{"n_layer": 8, "d_model": 512, "n_experts": 16, "experts_per_token": 2, "d_expert": 256, "d_shared_expert": 256, "activation": "swiglu", "moe_layers": [0, 1, 2, 3, 4, 5, 6, 7], "router_score": "sigmoid", "normalize_top_k": true, "routed_scale": 1.41, "balance_loss": 0.00015, "balance_bias": true, "router_bias": true, "init_std_router": 0.0135, "lr_router": 0.000467, "n_head": 4, "n_kv_head": 2, "head_dim": 128, "vocab_size": 8192, "norm": "rmsnorm", "norm_place": "pre", "norm_eps": 1e-05, "positions": "rope", "rope_base": 47700.0, "rope_fraction": 1.0, "qk_norm": false, "attn_scale": 0.0884, "tie_embeddings": true, "parallel_block": false, "init": "normal", "init_std_qkv": 0.0251, "init_std_o": 0.0, "init_std_up": 0.0251, "init_std_down": 0.0, "optimizer": "adamw", "lr": 0.000812, "beta1": 0.9, "beta2": 0.95, "weight_decay": 0.62, "lr_head": 0.00702, "warmup_steps": 221, "schedule": "wsd", "decay_fraction": 0.722, "decay_shape": "linear", "final_lr_fraction": 0.0, "batch_tokens": [65536, 131072, 262144], "seq_len": 1024, "doc_mask": true, "train_tokens": 352300000, "steps": 2387, "dataset": "wikipedia_en"}
Below are experts of layer 2 (counted from 0) of a mixture-of-experts language model. Rows are named router (the router's row for the expert), down (a neuron's output weights, with its number) and show model dimensions 384-447. Each number is 200 + 30 x the weight over its row's rms, rounded and kept within 0 to 999.
Before each expert's rows: "raises" lists some tokens whose logits its average output raises strongly, later layers aside. This comes from a sample of Wikipedia text that the model never trained on.

# expert 10
raises: " the", ",", "\n", "/", ".", "–"
router,191,226,190,232,252,244,194,185,214,232,177,252,127,212,179,179,192,190,207,183,200,224,292,203,217,226,199,187,199,204,193,222,179,209,215,204,226,262,157,209,223,237,172,189,221,210,187,167,192,178,195,255,169,229,176,220,233,171,221,162,144,142,253,168
down0,252,210,233,186,271,188,190,244,193,222,273,195,197,153,240,197,201,227,197,160,174,250,152,246,235,187,217,222,198,228,142,213,118,210,170,180,189,210,174,187,161,202,185,171,169,206,222,238,213,220,171,233,169,235,129,207,211,248,183,255,205,173,255,177
down1,188,187,187,195,213,270,188,185,185,177,167,234,213,195,230,185,137,208,167,214,208,194,196,210,203,207,201,179,141,185,186,213,229,158,161,158,187,209,169,235,195,204,202,177,163,251,210,140,196,216,211,176,287,216,207,252,244,205,150,218,207,218,242,193
down2,190,205,165,193,242,204,184,209,230,138,176,204,213,249,240,215,183,202,214,144,151,204,196,222,185,213,176,185,203,160,225,244,163,188,184,242,155,207,192,141,149,222,198,230,190,163,225,266,224,174,192,185,160,166,200,221,221,258,210,178,195,255,139,188
down3,184,235,175,180,205,181,222,216,202,259,249,103,183,190,230,241,164,223,271,145,229,186,190,172,227,249,185,157,205,198,193,192,151,213,161,148,212,169,193,199,197,184,157,193,183,208,268,236,154,212,202,225,196,186,212,195,150,175,180,239,159,190,145,165
down4,257,229,187,200,183,128,230,217,263,237,218,158,129,151,205,209,223,192,170,199,187,186,199,154,208,225,222,157,258,138,215,180,170,229,176,230,214,199,215,213,221,163,133,188,230,175,207,240,255,218,187,251,196,174,183,173,157,200,278,224,194,136,190,242
down5,212,203,252,201,168,221,201,225,204,196,195,224,136,190,196,221,204,242,194,160,199,268,157,221,179,192,199,200,192,216,218,177,190,190,196,242,255,233,194,210,181,161,131,225,177,235,207,241,180,235,196,162,219,221,200,234,205,156,175,213,174,208,204,224
down6,223,219,183,203,234,169,197,262,217,215,218,198,198,202,149,226,262,179,166,161,177,229,147,222,146,191,215,240,225,216,203,196,194,234,188,155,184,237,163,179,189,173,162,193,223,240,186,183,222,190,176,178,196,189,180,229,221,238,165,245,166,177,201,166
down7,267,220,170,235,259,181,166,242,216,195,177,197,206,190,249,219,170,184,189,226,209,218,180,185,215,134,198,150,130,214,235,181,184,212,199,246,185,149,221,165,181,158,258,253,220,190,241,191,167,180,219,183,204,198,251,215,234,207,144,187,241,222,219,243
down8,114,171,186,195,222,198,244,187,222,227,173,177,202,190,218,181,216,225,247,194,188,196,227,185,214,194,120,185,261,174,244,199,224,190,166,181,193,204,168,164,131,256,233,202,202,184,231,206,198,172,242,205,167,146,227,197,224,175,203,174,153,168,188,244
down9,212,178,174,181,192,179,242,198,201,195,225,182,197,266,210,225,191,214,156,228,162,201,188,149,212,180,183,190,168,209,214,205,214,189,185,198,182,200,185,238,136,190,161,213,175,236,180,212,116,212,173,200,196,230,162,177,169,202,197,216,213,202,170,146
down10,221,199,225,242,169,216,220,227,226,185,228,205,161,138,155,176,185,198,191,196,191,231,185,206,200,213,192,157,175,186,243,230,161,178,176,182,253,180,165,165,205,207,163,188,181,169,144,173,214,172,239,176,239,255,197,203,198,158,239,164,152,182,251,165
down11,230,193,181,204,199,203,251,197,169,190,188,185,162,202,220,195,215,164,192,228,218,156,158,207,208,206,222,187,176,208,163,222,262,176,212,167,213,280,205,206,196,222,220,186,149,218,258,248,207,271,191,289,201,195,225,195,208,248,217,140,246,222,157,218
down12,246,221,249,171,183,251,227,170,163,185,240,177,181,204,200,181,193,188,258,209,219,220,225,220,207,172,208,229,218,201,192,222,222,215,231,188,204,201,193,218,188,217,228,202,223,196,209,141,179,189,225,270,172,182,219,223,240,209,243,216,215,187,125,209
down13,192,197,183,250,257,234,224,185,226,226,177,188,168,193,181,164,225,218,222,171,240,237,139,135,202,190,216,171,249,165,204,221,195,201,186,208,257,182,224,184,169,180,195,244,212,209,176,222,204,196,187,274,225,152,144,209,207,180,237,180,209,155,194,181
down14,205,181,243,219,232,188,273,218,248,172,217,190,226,177,156,164,155,148,196,184,224,223,162,235,200,166,211,165,219,172,160,210,197,234,181,237,216,210,227,228,166,199,194,178,189,200,287,246,178,180,194,199,150,185,180,249,176,185,197,233,217,143,187,176
down15,201,214,192,187,203,152,208,192,193,238,183,253,167,165,163,224,264,182,172,193,196,191,183,184,236,229,205,152,236,161,229,221,213,226,147,182,188,221,145,206,227,187,181,225,189,217,244,180,217,240,200,251,162,178,222,173,118,188,252,165,217,193,188,182
down16,211,207,212,225,173,202,203,261,211,205,226,259,204,152,180,192,225,208,231,237,199,182,190,163,249,190,134,174,169,176,209,179,196,187,178,236,199,200,207,186,154,128,154,209,184,155,222,220,212,195,162,220,220,160,217,205,132,198,195,218,221,190,241,227
down17,192,209,206,199,220,194,223,221,235,199,214,192,250,154,200,168,154,223,166,126,211,187,271,181,153,192,232,219,226,182,226,153,213,182,194,183,167,189,211,171,245,188,184,206,190,224,225,196,223,222,187,223,197,170,129,202,222,214,195,207,198,206,239,284
down18,173,226,243,214,197,218,213,208,166,215,180,199,185,257,248,163,220,191,192,215,158,200,240,230,174,159,227,200,166,238,191,185,203,178,171,159,236,171,197,199,201,157,223,203,182,164,219,211,174,194,212,188,219,238,187,149,284,186,176,249,151,205,189,229
down19,218,210,210,216,188,205,224,184,232,213,179,190,160,168,196,206,243,193,196,209,199,232,235,177,253,222,168,246,206,186,206,217,169,193,218,159,276,166,212,220,200,238,221,195,245,223,216,202,196,199,184,220,184,181,175,194,139,177,246,204,207,200,245,201
down20,227,186,190,199,129,186,223,207,154,218,136,224,206,207,177,223,283,276,144,184,170,242,217,133,189,230,169,214,264,193,174,240,201,186,256,233,191,170,200,200,232,205,200,186,219,189,207,210,242,225,225,180,180,178,196,161,163,214,204,226,175,198,197,183
down21,241,186,145,185,170,211,205,195,189,207,206,192,178,247,229,198,204,154,271,257,233,203,211,178,161,180,138,197,223,203,210,193,226,206,184,150,222,225,180,182,188,180,209,225,257,225,248,203,250,204,187,208,205,220,200,193,174,146,197,236,209,188,190,233
down22,184,239,162,213,198,173,115,217,198,178,207,196,243,189,159,173,171,162,239,216,208,188,146,171,171,232,211,155,230,199,190,200,203,237,168,197,193,135,214,248,178,249,201,209,190,206,185,183,232,191,185,221,232,167,199,205,185,222,212,231,133,161,217,234
down23,194,245,160,165,190,141,194,205,212,246,218,170,217,184,184,256,251,246,201,151,266,202,193,194,246,187,223,156,190,181,204,224,186,219,194,222,162,219,184,233,205,195,152,216,174,228,210,220,233,269,186,188,192,180,193,210,200,211,222,202,215,258,166,179
down24,184,190,189,220,209,132,202,186,200,201,227,226,209,188,156,173,141,171,245,162,203,178,209,198,229,186,191,167,241,191,175,235,173,198,200,244,200,209,192,177,216,209,217,208,179,106,196,203,197,224,187,175,210,180,245,218,177,241,219,200,129,162,222,181
down25,128,216,188,159,247,183,186,270,166,184,206,167,173,151,141,211,165,246,199,204,156,227,174,174,199,210,192,226,208,187,186,175,199,178,244,190,180,155,182,184,218,229,222,233,225,197,179,275,161,241,177,171,191,149,186,214,225,173,224,187,187,204,223,168
down26,202,230,180,180,163,150,203,152,163,257,216,245,227,162,255,183,213,222,165,188,170,189,160,174,188,204,160,191,165,162,200,178,226,163,260,189,188,169,187,191,259,253,195,254,214,198,234,167,206,186,226,223,241,225,211,214,183,224,201,164,256,158,159,209
down27,169,243,121,183,219,207,206,243,189,227,175,169,171,167,159,208,169,227,183,159,215,186,182,132,218,133,207,169,204,204,198,263,183,228,193,189,171,166,224,165,184,163,174,219,219,165,207,209,183,128,220,196,244,176,210,201,179,207,139,168,169,159,215,157
down28,240,237,216,169,235,163,218,202,247,176,206,208,164,242,268,148,230,208,227,245,185,183,234,223,136,252,189,159,214,205,256,201,213,178,184,274,131,193,216,193,191,203,228,202,217,168,216,174,167,240,206,210,231,175,259,242,185,183,219,238,174,162,169,231
down29,150,207,221,219,208,205,175,224,197,175,216,222,196,262,180,200,201,213,167,218,200,174,205,202,203,133,260,209,207,257,169,212,203,189,185,199,216,211,208,254,183,239,212,198,192,190,202,251,174,191,210,224,216,197,181,203,202,265,239,250,157,237,198,162
down30,169,174,229,158,172,230,254,205,206,205,179,243,227,225,229,208,229,223,174,213,248,239,187,173,195,174,225,175,192,210,155,235,185,257,255,201,198,182,183,208,206,266,228,135,219,150,216,204,229,202,250,253,165,240,170,170,202,274,193,215,247,212,233,243
down31,199,227,224,208,205,195,200,188,211,153,200,221,200,172,178,225,222,170,207,183,235,247,218,203,145,191,146,208,206,173,164,235,224,187,153,254,126,151,226,152,176,205,165,210,196,200,191,207,199,156,213,280,161,174,180,155,202,183,213,180,174,170,276,143
down32,230,172,236,175,256,184,144,219,195,187,238,246,221,216,207,204,201,169,184,189,202,214,245,235,242,189,262,190,256,235,169,184,189,216,184,215,216,178,190,273,175,219,131,156,199,211,168,165,185,225,183,198,210,223,214,166,228,167,262,240,225,194,206,173
down33,192,204,184,210,240,173,241,213,226,152,181,180,179,169,256,193,210,170,224,227,186,188,118,166,212,127,200,174,210,227,206,190,213,213,178,180,176,158,196,177,238,175,248,201,213,168,219,179,219,224,206,170,149,215,178,232,220,142,199,198,164,178,201,225

# expert 4
raises: ",", "'", " and", ".", "-", " ("
router,200,209,186,164,150,177,218,190,229,218,162,233,196,188,192,183,231,234,187,179,193,156,272,201,158,195,162,179,193,158,221,196,222,208,160,206,222,208,162,229,220,236,192,163,211,205,173,208,183,177,147,270,177,154,263,189,259,149,186,164,169,183,201,220
down0,200,181,193,170,155,188,171,174,165,180,150,198,188,191,195,196,146,194,250,137,226,192,189,197,259,204,227,208,173,260,267,186,178,226,198,219,196,228,176,184,168,194,227,184,196,189,208,184,232,257,238,184,187,192,183,195,220,198,229,234,217,182,220,232
down1,212,177,192,165,198,192,188,181,162,166,140,221,141,203,206,172,227,246,183,196,191,148,177,197,209,225,264,207,184,219,233,227,195,196,187,201,124,154,170,165,198,184,213,169,193,224,237,211,226,257,234,206,157,145,239,208,200,208,211,217,192,188,187,275
down2,142,207,275,242,210,174,261,189,179,171,191,229,255,215,228,136,182,229,208,209,216,192,207,171,185,175,190,170,200,181,189,219,233,216,198,203,216,161,181,207,226,139,168,208,238,212,213,169,158,217,225,203,223,220,241,231,207,160,200,213,230,160,229,155
down3,205,210,204,239,180,229,181,176,221,190,231,171,83,231,183,201,161,195,214,238,191,185,189,121,200,193,186,193,211,209,156,224,164,188,233,178,169,186,234,220,149,189,200,246,175,197,194,141,231,189,254,245,173,189,193,174,171,208,194,209,157,204,260,165
down4,189,209,172,181,228,251,224,215,242,233,237,175,165,216,173,137,189,226,208,211,179,169,229,167,149,226,195,210,142,175,219,212,245,244,170,170,177,186,127,225,243,209,202,300,210,173,186,211,241,211,214,237,197,220,183,213,254,197,145,205,145,209,246,185
down5,146,189,258,186,193,205,170,254,250,226,96,202,214,189,206,153,303,197,220,216,192,242,205,202,166,224,197,186,211,183,208,155,237,185,229,212,253,249,227,193,172,206,248,228,163,179,166,193,235,229,182,208,212,200,190,145,213,195,176,195,241,148,152,203
down6,218,189,165,174,228,167,219,241,134,245,222,256,173,174,154,178,234,191,210,211,169,223,186,210,208,209,248,179,136,188,250,136,203,145,122,253,214,164,125,186,215,216,179,169,195,193,141,174,178,216,205,229,208,179,226,196,260,230,142,208,188,235,215,185
down7,220,242,199,197,216,184,214,158,148,193,153,200,147,168,188,194,238,181,203,225,178,205,207,199,207,185,218,209,184,185,148,202,205,180,185,169,218,215,212,224,213,209,181,181,190,191,221,142,191,216,229,188,172,184,202,175,235,163,215,200,205,230,175,208
down8,201,228,174,200,200,180,186,245,185,230,189,196,233,239,212,174,186,183,182,195,210,200,151,236,184,155,204,170,231,207,175,242,199,211,221,194,232,178,197,228,152,142,172,143,231,224,209,256,178,252,190,251,134,174,158,172,247,138,202,203,152,210,194,137
down9,259,184,176,161,212,205,215,194,204,243,233,200,185,209,175,212,170,161,212,196,170,128,207,215,208,200,205,207,186,164,207,184,196,173,158,260,211,232,186,200,189,195,198,236,133,239,184,183,163,153,214,287,217,220,178,162,228,214,277,171,217,215,186,253
down10,231,173,178,190,220,184,195,232,220,229,213,165,170,171,194,216,119,189,185,214,195,191,140,190,219,216,217,187,211,227,223,195,167,214,191,216,226,246,199,191,166,167,177,193,186,228,162,221,169,241,197,214,146,221,128,229,179,262,184,182,244,199,222,240
down11,148,223,177,131,223,198,175,226,206,165,180,207,225,231,171,209,194,197,215,203,200,243,207,201,186,214,240,165,168,208,232,231,220,198,243,193,185,210,233,182,262,184,187,257,182,176,201,209,228,166,236,182,192,217,212,201,171,167,105,244,221,225,224,168
down12,223,221,234,196,156,197,186,188,187,195,237,253,141,213,152,210,197,191,160,205,214,189,188,216,180,161,204,176,200,216,197,165,164,183,127,259,210,185,186,154,162,233,182,194,199,222,216,219,180,254,202,253,191,182,181,194,185,224,247,184,187,150,214,178
down13,262,200,207,156,185,209,198,248,259,183,182,198,165,152,211,168,249,232,191,258,99,242,186,211,171,188,202,186,224,222,190,198,205,235,174,182,216,190,159,263,174,159,221,214,232,216,183,252,212,211,201,172,149,181,197,165,195,212,260,214,194,208,231,184
down14,237,197,178,229,156,222,190,216,236,181,218,233,173,215,166,205,218,197,238,270,211,160,202,241,252,164,208,278,180,179,219,208,120,200,208,173,183,216,209,210,258,166,226,230,156,182,195,195,184,167,224,188,209,165,256,197,243,193,200,193,182,238,175,206
down15,156,137,195,231,191,199,216,188,217,244,220,204,160,188,247,239,253,209,196,182,215,252,152,172,219,196,168,179,106,152,218,206,198,153,212,253,226,195,199,171,187,243,203,185,207,231,184,200,190,187,217,229,225,212,180,190,268,227,183,170,156,171,176,189
down16,208,240,209,188,208,174,239,162,211,218,223,194,230,192,240,204,154,251,259,161,157,208,236,201,163,184,173,259,136,252,191,226,265,224,184,195,216,136,186,163,168,159,197,191,184,246,192,173,172,221,219,182,191,186,195,190,242,210,216,168,173,237,216,223
down17,133,226,229,173,160,203,199,187,203,213,226,200,167,184,235,203,198,190,187,177,173,182,176,218,227,232,158,191,200,253,209,206,200,162,233,130,197,218,201,223,149,234,254,193,171,157,219,185,204,248,258,173,196,221,224,193,191,199,138,203,182,189,181,156
down18,227,141,188,191,202,200,217,218,220,200,153,210,210,195,176,188,179,189,233,223,197,178,257,194,196,193,197,206,159,221,170,161,221,195,196,174,233,238,197,159,224,181,222,151,240,219,211,168,113,186,177,232,209,170,254,206,240,181,177,218,210,243,210,189
down19,161,166,200,228,177,208,240,225,183,189,186,175,189,200,169,230,213,205,267,233,171,168,224,160,223,265,211,204,191,181,191,155,186,176,197,179,216,254,214,227,213,214,195,168,221,226,189,237,206,165,220,233,238,197,212,162,159,234,164,173,191,242,220,234
down20,219,233,230,218,181,235,234,166,233,232,221,192,213,164,161,131,191,153,267,217,206,180,182,199,207,211,146,189,199,222,160,208,164,187,233,206,229,220,155,213,187,273,238,156,252,216,152,240,157,173,245,217,224,222,187,226,203,199,242,203,182,196,211,153
down21,205,227,188,155,215,200,192,171,118,170,182,145,217,192,208,205,193,208,219,242,186,210,208,236,187,198,182,178,157,188,243,140,184,191,211,231,190,226,205,193,218,214,209,187,157,185,255,207,219,191,127,194,164,183,187,208,126,185,228,180,219,202,203,153
down22,246,219,157,237,257,193,252,275,198,223,200,230,193,230,175,157,169,151,180,236,127,219,155,185,188,193,182,225,145,195,163,247,187,203,191,213,216,156,172,224,173,164,248,233,188,232,200,195,193,208,243,239,195,202,196,203,164,275,206,187,219,150,212,202
down23,203,152,186,144,242,186,185,202,240,212,190,162,158,219,159,265,166,191,165,172,209,184,255,191,176,204,207,184,162,191,186,188,201,212,200,170,228,268,220,176,176,158,209,196,189,178,139,178,218,241,224,164,188,202,174,183,230,193,173,266,265,273,184,209
down24,180,214,218,209,179,181,186,195,249,94,195,227,213,191,223,169,256,224,191,197,237,167,137,174,223,209,204,191,189,238,199,244,223,232,180,184,209,232,141,204,179,227,187,231,238,202,201,204,221,183,250,192,175,211,276,208,182,160,137,209,163,247,177,186
down25,196,204,188,235,223,245,199,214,233,210,218,193,151,209,199,156,217,193,225,242,231,191,224,186,199,180,235,226,181,188,228,227,174,196,160,134,185,239,186,210,180,221,168,208,157,157,175,178,207,179,232,128,182,149,203,209,188,218,231,194,210,249,248,158
down26,238,216,257,171,204,211,224,219,205,159,162,243,171,190,208,171,115,154,189,259,160,159,207,245,188,203,197,177,250,218,167,232,219,210,199,188,192,242,211,234,180,214,213,229,231,139,192,260,143,126,208,167,181,212,135,244,213,171,200,217,169,220,185,165
down27,175,205,214,190,201,188,185,157,195,229,195,232,210,167,194,219,259,189,195,197,210,200,193,240,202,187,244,217,215,237,191,170,200,172,164,169,172,237,193,232,152,206,222,198,230,169,199,228,244,172,213,169,211,220,161,227,200,164,227,237,220,177,199,183
down28,246,246,192,148,175,171,183,201,231,223,159,179,189,224,197,205,208,246,256,206,133,202,204,203,188,204,198,203,195,184,208,253,169,202,180,170,200,209,207,184,154,197,211,185,167,214,231,176,210,206,210,234,158,179,255,171,197,142,213,207,203,180,207,146
down29,223,147,157,254,212,179,148,179,189,201,170,186,264,231,160,192,231,204,180,198,178,218,213,167,209,182,226,212,108,175,220,193,261,261,215,163,183,219,218,164,195,181,222,193,244,227,238,180,170,243,234,222,187,89,176,181,230,177,162,214,146,226,185,200
down30,241,205,158,211,182,191,157,229,176,208,213,176,202,222,220,296,202,168,217,171,205,202,192,169,215,199,199,236,146,180,207,182,246,191,243,192,224,126,194,196,185,218,217,227,185,231,244,167,151,217,195,310,212,194,206,184,274,146,159,242,140,212,208,239
down31,204,249,156,213,222,194,198,220,223,220,186,202,207,211,216,225,231,211,131,275,247,180,242,296,205,189,208,180,254,246,167,217,179,208,169,183,211,166,258,141,201,171,184,226,166,215,217,196,202,205,225,165,174,219,200,178,225,160,177,260,174,214,200,202
down32,214,198,186,176,94,178,246,155,223,174,200,156,203,208,218,209,207,167,171,154,167,191,171,177,218,195,191,198,180,211,172,206,178,268,184,245,230,188,227,163,155,223,226,240,172,223,196,205,200,252,188,195,149,201,146,121,194,142,246,194,189,230,200,178
down33,206,183,258,255,166,244,159,191,204,176,247,222,199,182,201,203,193,155,181,176,221,193,201,199,168,208,235,212,175,224,222,206,202,207,176,187,254,216,219,156,218,228,184,202,163,203,202,223,225,230,254,152,181,157,195,218,194,216,204,137,203,148,220,156

# expert 6
raises: ",", "-", " (", ".", "\n", " and"
router,224,206,224,216,207,223,180,190,191,180,191,270,183,209,174,219,174,181,218,212,232,239,233,236,216,167,196,211,194,233,156,230,220,200,219,184,242,135,184,163,206,191,253,220,205,237,179,179,157,217,188,261,224,213,298,180,167,132,168,176,173,192,203,209
down0,250,237,229,209,190,189,116,208,207,139,177,226,203,180,225,184,201,154,195,214,186,188,213,225,165,159,205,187,233,178,203,202,227,228,164,227,111,212,255,188,243,146,210,159,149,193,210,252,185,226,171,138,190,159,130,175,138,205,166,241,178,149,201,117
down1,170,189,132,168,163,241,216,148,203,245,204,174,199,227,204,199,173,239,178,193,217,195,182,156,171,232,171,190,174,258,216,254,181,317,214,235,238,204,195,196,184,198,222,199,171,174,182,184,209,214,229,198,228,204,256,220,176,194,205,227,170,161,190,224
down2,183,235,174,228,227,249,198,215,205,208,149,227,219,142,174,193,175,239,258,250,241,230,236,130,223,243,153,249,151,182,198,195,206,202,208,155,176,221,166,185,183,202,195,225,252,177,219,208,152,236,138,211,213,247,198,189,215,173,224,221,224,245,199,174
down3,136,201,254,235,179,236,201,193,220,253,200,225,205,201,242,202,184,197,173,155,186,184,153,196,221,226,181,166,173,166,203,187,282,189,186,240,204,169,207,253,242,225,182,221,192,222,175,165,168,216,198,170,161,212,271,240,190,214,239,174,191,210,197,166
down4,176,175,248,191,261,207,200,161,149,182,123,175,202,220,155,196,217,230,222,198,174,203,177,207,207,176,230,198,238,164,195,245,229,138,210,252,173,219,179,224,176,133,239,199,195,206,191,176,280,183,198,227,255,222,218,188,181,179,242,212,296,211,168,212
down5,269,178,207,265,212,209,266,189,236,215,197,174,187,153,167,215,202,188,175,179,229,188,249,188,162,222,202,188,163,142,169,227,182,172,145,184,114,188,191,226,193,220,192,232,207,210,140,193,142,152,141,171,166,185,255,194,210,215,170,217,211,220,224,216
down6,217,217,234,185,214,232,158,196,190,230,194,150,152,159,209,180,164,207,197,253,185,192,199,280,194,158,174,229,189,136,145,141,178,234,199,227,209,206,205,210,183,201,172,203,217,213,158,182,127,178,200,240,207,237,214,216,243,218,192,193,160,181,181,225
down7,169,235,209,228,221,214,174,257,200,244,174,200,187,176,229,159,171,215,214,257,181,246,214,224,158,191,199,212,226,178,184,216,200,265,167,220,172,206,179,226,180,198,163,203,209,281,194,210,212,175,165,201,233,160,217,226,168,204,185,210,145,190,153,244
down8,198,207,211,196,194,238,208,167,204,199,142,145,206,230,175,161,230,185,203,247,162,207,182,189,227,230,265,262,247,140,182,223,221,230,171,178,219,229,170,226,252,204,245,217,174,182,225,157,230,186,193,211,207,205,203,157,206,193,219,214,198,177,205,203
down9,200,184,217,151,228,260,184,267,194,265,251,220,212,189,247,175,200,182,191,162,193,221,145,197,163,153,184,219,204,209,215,242,182,130,209,248,201,190,225,114,173,206,202,212,194,198,268,201,189,195,206,168,213,154,171,231,214,195,171,166,223,172,279,246
down10,217,261,236,197,223,234,179,224,169,228,133,221,184,221,170,220,262,241,216,194,195,202,230,206,180,225,206,147,172,195,242,199,211,201,228,170,172,223,240,220,266,199,226,159,184,231,183,192,246,162,248,157,233,184,159,230,198,230,203,199,153,196,207,204
down11,205,203,238,183,213,163,239,214,224,186,199,174,248,175,214,145,161,201,170,161,205,234,225,207,215,188,196,172,224,195,212,195,179,212,193,198,237,208,228,186,210,204,215,214,224,226,138,234,205,173,189,199,234,157,232,229,189,202,219,211,218,253,120,217
down12,248,217,220,226,202,209,248,187,192,202,204,156,172,173,165,178,182,199,268,306,199,198,168,249,170,244,181,186,226,180,199,183,229,237,244,171,205,206,195,201,132,181,211,241,222,212,184,200,204,251,196,185,182,231,196,155,175,207,243,165,183,183,199,271
down13,180,166,199,172,185,182,146,197,220,209,256,212,172,251,202,195,194,245,117,216,215,229,202,158,190,262,192,172,184,154,216,232,224,176,252,212,183,181,170,231,159,192,176,218,219,242,165,182,170,221,228,170,149,191,219,202,251,193,186,176,181,211,212,208
down14,189,215,170,165,246,177,196,165,236,193,235,190,124,177,215,197,174,190,227,171,139,271,205,170,238,261,175,118,139,212,194,162,252,214,163,218,249,171,207,179,225,235,211,236,284,204,212,234,200,244,177,156,215,203,216,155,183,171,174,187,257,211,195,160
down15,214,221,190,233,169,199,193,205,208,217,190,156,184,199,165,195,192,134,201,169,211,195,154,207,201,161,168,206,195,203,198,170,192,213,187,214,232,167,294,183,207,209,171,171,216,236,264,195,195,208,215,255,219,138,195,226,208,203,202,211,155,172,223,182
down16,218,221,179,238,261,177,218,187,208,243,149,231,144,233,216,195,195,187,227,174,191,187,165,202,219,202,180,175,184,164,171,185,170,183,191,200,177,181,206,188,245,254,188,192,276,208,156,248,191,171,220,239,200,147,171,215,181,161,226,274,156,183,206,198
down17,183,183,239,221,179,231,208,233,167,206,187,146,212,208,162,177,228,182,194,156,185,219,190,154,214,147,146,141,222,144,156,218,204,212,154,221,172,255,187,207,154,213,158,194,274,248,214,253,135,196,205,235,198,220,236,204,252,228,135,243,183,260,191,178
down18,165,227,224,189,179,192,209,173,190,192,192,190,142,187,192,233,231,189,201,179,233,219,256,237,188,195,291,167,143,251,186,220,130,209,195,207,202,201,215,232,189,212,179,163,150,152,207,163,210,254,213,151,169,245,137,212,170,175,191,192,214,128,190,207
down19,236,236,213,194,206,151,231,169,198,194,212,230,169,184,215,180,216,173,109,180,160,203,160,224,235,192,214,189,186,189,175,183,192,235,190,244,189,157,180,182,211,179,172,192,222,222,216,215,164,188,228,240,232,206,170,197,206,210,199,197,191,145,165,191
down20,208,243,225,185,183,192,210,179,186,209,182,228,197,261,249,223,247,193,196,214,176,189,193,204,184,201,255,193,191,147,180,215,239,181,184,216,193,221,172,216,224,184,200,255,175,222,215,174,249,229,185,174,177,212,211,185,179,207,247,187,231,242,179,160
down21,218,188,211,186,198,165,205,197,148,176,219,258,202,212,162,211,166,169,231,198,195,219,195,186,237,190,184,217,188,186,200,217,168,259,255,184,223,191,188,189,189,205,231,168,124,185,197,200,214,96,224,186,187,200,194,250,178,253,216,119,213,221,203,187
down22,209,179,210,191,209,188,165,208,173,226,219,177,163,192,99,172,232,212,263,176,215,195,198,208,184,189,246,216,193,221,222,199,197,176,225,212,156,209,199,224,190,205,184,182,245,150,181,165,194,193,148,235,130,220,204,222,147,166,202,187,214,219,225,174
down23,214,168,169,202,221,180,239,248,216,214,239,245,207,173,168,193,155,165,222,246,212,133,211,149,239,216,194,210,179,189,231,236,177,200,199,223,239,221,204,196,139,202,204,214,217,199,213,175,224,216,141,198,146,208,216,203,188,178,207,215,189,153,209,238
down24,190,200,251,163,244,250,228,236,171,177,115,196,182,193,169,271,271,286,188,235,256,220,189,195,167,178,213,244,135,192,158,205,212,192,227,242,176,245,169,239,200,212,245,233,211,182,168,180,177,203,181,204,206,245,211,258,198,192,216,218,197,151,217,213
down25,265,164,222,222,165,196,164,210,173,147,256,188,217,186,188,142,176,218,164,186,181,162,171,163,190,204,203,221,200,261,186,188,230,194,211,201,153,163,173,160,258,152,180,210,201,238,224,172,179,276,199,232,229,229,142,200,216,149,245,235,242,184,212,192
down26,256,215,230,228,161,182,185,208,234,183,224,196,271,209,189,187,178,212,189,182,252,161,240,209,233,198,212,222,172,237,183,203,187,233,199,231,143,208,190,202,169,224,252,190,188,170,148,189,166,177,223,163,249,174,208,184,214,162,123,198,237,218,187,149
down27,138,186,263,223,230,225,179,210,195,257,220,222,208,202,180,203,268,225,203,213,184,201,233,173,206,222,229,209,222,178,198,219,257,210,219,186,178,214,229,242,136,194,211,211,209,250,204,213,212,214,217,202,196,186,251,182,202,195,207,161,220,185,160,254
down28,245,173,208,199,148,194,263,159,154,156,197,203,210,237,187,172,176,210,216,181,199,202,222,186,203,246,234,166,185,214,250,205,172,215,192,176,252,171,201,217,205,197,207,248,142,222,204,217,172,185,190,204,219,160,214,178,162,216,143,174,218,179,198,283
down29,153,163,192,205,208,175,229,227,199,205,243,181,198,133,217,187,190,283,186,177,248,185,216,217,197,219,182,182,164,208,233,132,169,228,163,177,226,219,248,184,248,251,236,187,198,164,240,201,182,176,169,199,236,195,210,244,276,258,160,239,213,155,198,221
down30,204,205,246,196,204,204,231,195,128,241,201,218,179,196,206,132,151,238,201,152,212,161,171,194,189,211,246,160,242,212,229,240,193,194,218,175,137,223,281,231,181,201,202,205,173,199,189,213,204,211,196,206,162,166,214,194,161,167,176,238,112,237,167,189
down31,257,226,238,250,208,189,181,221,148,249,173,198,158,170,242,183,177,136,112,168,164,187,257,229,193,200,201,159,221,195,216,169,192,296,164,220,195,172,167,170,201,192,216,222,144,170,174,215,198,225,217,166,196,179,265,186,175,176,251,179,194,210,205,157
down32,204,196,163,188,201,180,142,203,197,167,191,234,219,218,197,242,176,175,190,187,192,233,202,226,158,180,176,208,143,233,184,190,152,216,214,196,251,171,217,161,171,151,159,196,170,238,284,220,282,189,169,155,220,183,242,208,240,249,224,221,235,252,183,203
down33,177,214,226,163,210,126,224,186,253,190,169,217,234,193,195,186,225,180,198,142,223,234,188,162,204,188,207,252,272,187,172,188,143,192,203,225,177,211,191,224,174,232,240,184,226,148,215,216,228,206,182,171,151,158,179,233,227,174,215,199,187,207,217,180